{
  "d_model": 320,
  "moe_layers": [0, 1, 2, 3, 4, 5, 6, 7],
  "lr_router": 0.000723,
  "positions": "learned",
  "init_std_up": 0.0175,
  "init_std_down": 0.00437,
  "beta2": 0.95,
  "doc_mask": true
}
Below are experts of layer 2 (counted from 0) of a mixture-of-experts language model. Rows are named up (a neuron's input weights, with its number), down (a neuron's output weights, with its number) and show model dimensions 0-79. Each number is 128 + 32 x the weight over its row's rms, rounded and kept within 0 to 255.
Before each expert's rows: a language model's description of what the expert responds to. This comes from a sample of Wikipedia text that the model never trained on.

# expert 7
It responds to: Early pieces of personal and place names at the start of list items or table cells, such as L-il, T-ipp, V-inc, Sh-ua.
up0 [ 75 160 187 146 102 101 118 140 152 154 131 130 137 128 156 203 103 114  95 112 133 121  86 140 182 145 127  77  94 100  76 141  98 140 151  98 159 113 176 152  35 151  92 140  92  89 134 118 105 151 118 144 112 126 118 168 170 111 151  79  98 129  83 129 137 153  73 164 141 112 153 136  89  84 122 111  86  99 177 106]
down0 [103 109 178 121  51 152 101 118 102 152 128 112 114 115 131 129 218 106 132  91 122 118 144 132 148 119 166 129 131 109 172 154 190 145 105 159  91  96  96 101 148  73 174 173 151 126  93 147  97  86 130 116 142 133 139 113 145 120  91 134 148  96 179 157 103 131  71 102 134 124 151 129 156 124 131 118 133 110 106  91]
up1 [101 151 157 164 123  95 155 157 138 165 141 116 135 128 198 168  97  98  85 130 155 150 108 145 167 159 127 112 105 100  84 155 120 138 189  98 176  98 162 156  79 134  96 142  77 128 110  73 115 152 104 174 120 123 103 180 159 139 168  89  86 152  76 126 123 125 100 148 150 106 135 125  85  62 116  92  80 107 121 113]
down1 [186 121 142 118 165 101 122 126  99 124 130 185 144  93 124  88 148  72 116 124 155 118  89  78 137 144 161 164  88 122 138  71 112 191 164 103 153 167 115 131 167 107  91 128 150 134  76 146 193 147 109 121 154 131 175  70 147 118  38 112 192 158 165 117 129 125 118 106 123  81 126 155 145 119 139  74 151 136 138 120]
up2 [ 92 188 142  78 114  78 133 124 145 119  92 103 165 131 115 134 113 106  74 150 136 146 174 100 190 164  99 101 112 117  95 146 104 217 160 125 168 148 131 125  95  91 112 117 129 168 125  76  71 156 116 162 125 119 107 131 147 145 143  70 128 103 152 106 125 167  79  89 158 142 167 123 124 147  90  70 137 110 132  82]
down2 [130 105 146 161 164 118 152 110 122 129  40 108 127 127 173  87 102 201 189 125 140 186 187 122 122 140 108 145 131  99 132  92 166 172 124 126 106  82 155 147 189 100 165 159  91 149  82 144 186 123 154 143 128  54 174 128 140 152 101 166 135 129 153 129 126 151  84 114  62 129 163 121 119 129 129  60 120  91 116 146]
up3 [110 129 140 139  60 100 121 164  77 127 148  87 126 145 141 177  77  52 103 169 124 112 164 140 184 147  99  75  76 136 104 159  88 147 129 125 153 134 135 156  55  67  88 180 103  89 191  74 153 129  83  85 119  96 159 115 133 156 121 106  97 135 117 132 138 127 101 112  90 150  91 161 119 121 120 131 146 114 163 133]
down3 [ 81  89 131 118  92  95 121 137 145 152 152 105 116 141 131  98  90 149 119 112 148  91 155 122 179 149  78 133 132 131 130 101 114 152 165 117 142 115 141 157 142 142  97 142 140 170 137 157 140 140 126 140  98 114  96 118 161 155 148  71 142 122 123 127 146 130 105 112 117  94 143 138 178 183 105 115 119 145 113  79]
up4 [110 144 164 145 102  79 123 168 148 158 131 125 159 131 164 152  81  85  98 118 134 128 107 177 172 145 162  80  96 103 104 155 124 139 160  89 157 105 166 172  60 118 102 165  67 113 117  97 110 137 123 134  93 118 104 177 164 106 187 103  87 156 105 118 138 127  90 166 128 120 145 124  86  73 108  93  72 116 162  84]
down4 [101 121 158 148 102 106  99 154  92  91 171 142  99 136 218 153 176 125 118 141 140 172  94 153 171 141 131 156 214 136 168 137 117 164 103  95 122 113 157 112 129 182  57 135 176 129 117 132 156 139 118 127 124 130 108 146  99  94 164 122 136 109 156  97 154  73 128 164 179 129 138 153 104 113 123 191  91 160 137 155]
up5 [ 87 180 133 149  67 132 142 107 173 124 116 191 181 113 173 138  60  97  93 105 126 126 172 145 163 112  81  99 108  99  97 109 120 129 168 140 182 100 138 190 119  56 131 121  85 153 132 101 123 163 123 142 102  89  84 137 158 123 164  20 113 151 133 120 117 129 127 122 192 127 144 162 127  92 182 131 119 109 131 120]
down5 [167  71  82 136 154  73 105  95 113  79 137 140 124 145 114 107 133  99 190 102 122 125  82 153  98 163 146  70  98 162 183 107 162 116 154 107 139 121 123  29 110 124 130 146 115 118 112 145 107  68 155 127  69 111 134 164 103 113 138 142 126 121 109 169 106 127 160 125 124 138 117 130 188 113 118 130 112 162 159 176]

# expert 17
It responds to: Country, city and nationality names after the/of the, such as American, Japan, British, Toronto, and nouns like film, team, city.
up0 [ 80 120 150 125 101 109 114 162 183 163 112 125 104 158 155 226  88 131 120  98 118 146  55 152 210 222 123 125  67  76  72 151 158  78 127  86 165 124 165 109 113 192 138 124 117  70 133 119 145 110 114 126 125 120 148 159 148 133 149  89  92  91  96 123 150 151  81 117 158 152 144 108  93 114 131  79 101 152 130  78]
down0 [121 138 157 126  92 141  96  58 140 121 142 120 120 144 146 153 156  96 104 110 130 173 164 122 136 142 140 119 145 140 148  94 133 138 129 122 177 132 128 148 102 135 129 144 106 129 108  87 101 131 114 101 126 124 111 146 162 138 117 133 115 116 106 143 118 107 172 128 179 170 179 149 176 180 138 129 118 156 117 162]
up1 [143 194 165 148 117 120 140 120 139 154  37 152 146 139 121 130  99  92 133 176 150 121 154 112 140 163 116  72 105 124 118 148 188 105 151  86 170 111 122 116 137 172  98 134 106 134 101 133 143 128 107 147  91 131  76 148 153 103 143 114 117 172 120 138 127 131 106 131 125  79 125 158 121 118  65 119 114  81 156  97]
down1 [171 178 141 147 107 120 175  91 129 158 155  89  80 133 179 128 149 148 136 130 162 129 113 167 104 150 147  94 106 155 127 144  84 161 141 127 176 127  83 136 145  85 140 116  79 201  99 176  65 113 113 143 149 137  72 148 103 129 134 131 108  86 118 106 127 106 157 112 133 112  82 160 129 100  66  97 146 133 107 177]
up2 [143  85  88 110 124 144 116 156 166 120 128  95  95 127 159 116 120 126 144 122 136 173 120 107 154 135 129 145 105 136 131 110  84 150 159 131  83 140 112 137 148  90  58 139 148 130 143  95 160 117 156 139 120 144 172 122 119 189 112 141 137  69 135 135 139 164 134  63 111 139 148 118 146 189 123  80 119 165 128 109]
down2 [181 121 160 127 138 117 109 105  69 120 144 135 139 179 180  75 103 189  92 119 149 137 114 131 154 134 174 109 150 111 115 152  82 200 119 178  96  86  81  94 135 105 142 124 140 127 127  67 104 104 133 117 149  97 121 159 120  82 124 113 145  97 157  92  75 146 118  68 106 147 112 148 125  69 131 158  88 141 133 105]
up3 [ 91 146 156 137 127  98 145 107 121 127 112 162 136 150 195 139 111 110  87 154 120  95  99 144 167 149 158  90 130  94 100 119 141 150 207 129 130 112 171 131  63 152  75 143 105 128 155 115 124 162 103 131 142 183  78 156 159 150 144  84 118 133 115 119 110 141  82 111 169 123 132 140 111  81  87 130 104  74 120  85]
down3 [125 156 173 102 124 156 122 124 155 155 173  82 160  60 177  92 130 143 113 168  74  78 142 171 107 106 169  93  64  72 179  24  98 118 125 156 150 140 180 103 146  95 152 153 134 131 137 126 137 141 105  70  91  97 105 147 149 172  87 140 154 183 167 114 106 157 154 172 112 127 133 152 152 126 163 142 126 107 128 106]
up4 [ 96 116  98 170 123  65  86 146 209 145 107 132  60 122  78 139 104 130 121 136 147 136 111 141 134 241 157 109 151 104 114 100 175 168  89 125 108 121 130  80  83 136 110 159 104 149 121 126 192 207 121 109 147 134 123 118 164 115 165 141 110  82 159 132 117  73  86  90 138  95 122 140 109  86  94 147 104 149 120  97]
down4 [115 116 125  89 128 100 106 231 165  65 136 156  95 157 174 126  97 161 115 153  96 113 135 124 147 151 202 142 135 122 119 109 113 164  55 154 158 110 171  57 127 158  98 153  92  89 131  97 156 167 148  72  90  85 168 168 145  76 133 142 172 137 199 121 125 105 109 120 109  86 145  89  99 182  76 159 117 189  62 111]
up5 [ 77 160 182 151  53  62 136 124 161 179  97 174 145 146 121 150  88 108  87 113 144 116 168 138 201 177 166  92 141 124  69 122 138 129 165 142 175  83 153 171 107  90  96 137 132  88 145  91  86 127 118 126 131 114  81 142 133 134 136  38  74  84  95 139 106 133  91  93 128 123 152 166 117 132 153  90 103  60 145  57]
down5 [108 159 139 133 120 119 141 130 122  97 133 134 156 139 152 168  90 147 123  91 165 141 112 126 181 108 124 125 119 159 175 171 169 105 147 146 157  88 100 122 147 117  75 121 111 158 158  87 136 118 135 143 106 120 135 126 153  97  85  92  92 130 196 142 147 154 168 118 113  69 105 144 147 191 122 106 160 119 135 183]

# expert 6
It responds to: Given names and country or team names starting a cell or list item after a semicolon or pipe, like John, George, Robert, Germany.
up28 [111 105 130  98 105 111 182 103 149 173 142 201 170 124 128 110  89 119 151  97 135  60 116 147 146 150 120 110 119 143 112 182 119 163 116  99 176  98 118 215 159 113 103 143  88 102 100 119 116 128 159 176  64 147 104 155 163  92 209  97 146 163  70  90 101 104 136 210  94  90 138 145 105 146 143 138  97  92 182 113]
down28 [133  68  99 130 217 115  93 189 146  87 211 139  88 157 149 127 141 102 140 163 108 186 130  48 121 131 134 150 132 124 106 101 124 128  97  76 137 121 129  92 110 183  81 153 103 136 155  77 139 129 129 171 126 114 126 150 147  91 168 125 144 142 143 149 137  88 102 123 116  92 168 137 108  95 108  87  82 184 112 147]
up29 [ 99 123 116 107 127 126 171 124 121 151 183 105 177 111 157 170  55 108  78 162 122  69 114 196 144  73 150 128 115 115 105 147  95 152 115 111 159 123 137 155  92 152 109 139  81  77  53 123 100 136 118 128  80 130 148 152 144 152 150  90 127 187 102 114  89 165 121 176 162 127 122 165  92 116 128 132  88 154 107 104]
down29 [ 73  98 149  71 152  91  95 151 173  70  98 108 159  83 177 230 120 163  75 142 104  80 131  92 136 120 142  93 143  96 144 164 153  95 104 187 116 113 151  86  63 130 147 114 198 138 134 108 100 167 104  78 134 100 135 128 191 138  66 117 107 111 145 143 116 150  80 102 120 182 147 162 153  97 144 188 158 168 157  94]
up30 [110 146 170 140 119  96  76 133 133 184  72 116  93 117 143 147 163  95  84 148 170 103 160 145 147 177  93 117 103  79 113 111 114 150 141 109 166 150 159 151  72 108 145 149  91 134 147  99 136 106 122 157 154 176 128 171 211 144 118 119 127 138  92 102 118  93  81 152 184 122 139 134 107  98  72 120 114  90 108 102]
down30 [102 147 205 148  93 131 127  99 104 106  66  91  25  83 131  93 178  74 141 130 195  84 127 185  82 149 143  93 122 126 132 126 131 146 144 110 133 181 105  65  70 180 135 140 154 135  93  97 156 121  80 119 155 135 103 152  91 168 150 174 117 142 171 136 100  89 155  78 130 132 152 145  94 163  45 114 117 102 147  75]
up31 [ 74 137 151 127  85  97 162 140 127 169  92 140 141 133 150 164  88 115  72 129 143 148 127 170 191 137 120  88 113 116 111 188 102 126 170 104 165 101 184 187 104 139  82 168  92 102 122 104 101 138 139 131 107 129 159 183 188 142 183  70  75  98 107  68 156 140  89 167 149  81 163 135  83  89  83  87  77 118 155  85]
down31 [142  77 122 140 131 102 114 127 153 162 126 108 155 133 178 154  92 152  40 129  46 118 123 175 136 143 102 112 130  64 127 105 180 115 138  33 206 141  93  94 147 152 130 134  90 144 116 113 132 130 153  92 130 167 112 107 164  68 156 125 143 135  95 186 112 117 114 151 182 116  88 120 143 188  66 104 130  81 198 175]
up32 [ 81 160 172 143 110  88 150 141 134 163 124 132 166  92 171 181 118 121 116 129 118 114 106 150 177 143 129  88  68  88  92 165  99 136 161  98 161  88 171 180  78 145 104 146  79 105 128  91 101 160 149 144  93 129 145 188 171 119 182  83  73 143 103  81 129 151  84 148 147  86 161 118  83  69 102  92  76 121 166  75]
down32 [115 153 138 103 148 113 150 136 128  88 125 157 130  70 191 156 141 184 136 152 135  60 122 110 105 127 108 192  70 116 126 128 109 116 142  79  87 114 132  73 195  87 135 125 195 158 138 129 175 111 142 184 166  92 151 190  57 127 133  98 174 140  63 102  96 110 115 131 113 169 131 118  95 148 100 148  96  93 147 145]
up33 [ 87 139 181 127 108  76 139 166 159 172 112 145 138 107 184 144  83  92 138 127 153 142 117 168 149 143 138  78  87 108 118 185  95 123 174  98 179  71 161 165  79 141  94 166  84  77 127  99 119 165 120 140 113 155 136 195 159 129 152  95  77 146  77  92 161 133  89 164 151  89 150 150  57 114 117  82  81 119 153  77]
down33 [112 111  74 132 153 118 170 149 145 117 134 107 148 106 155  84 146 120 137 165 210 134 180 148 119  74  73 114 124  89 120  81  85 141 140  99 112 128  78  42 145 153 134 122 127 133 131 106 121 110 120 187 140 130  98 142 133 124 159 162 100 119 127 134 132 135 136 130  96 176 103 104  93 127 123 107 112 177 187  71]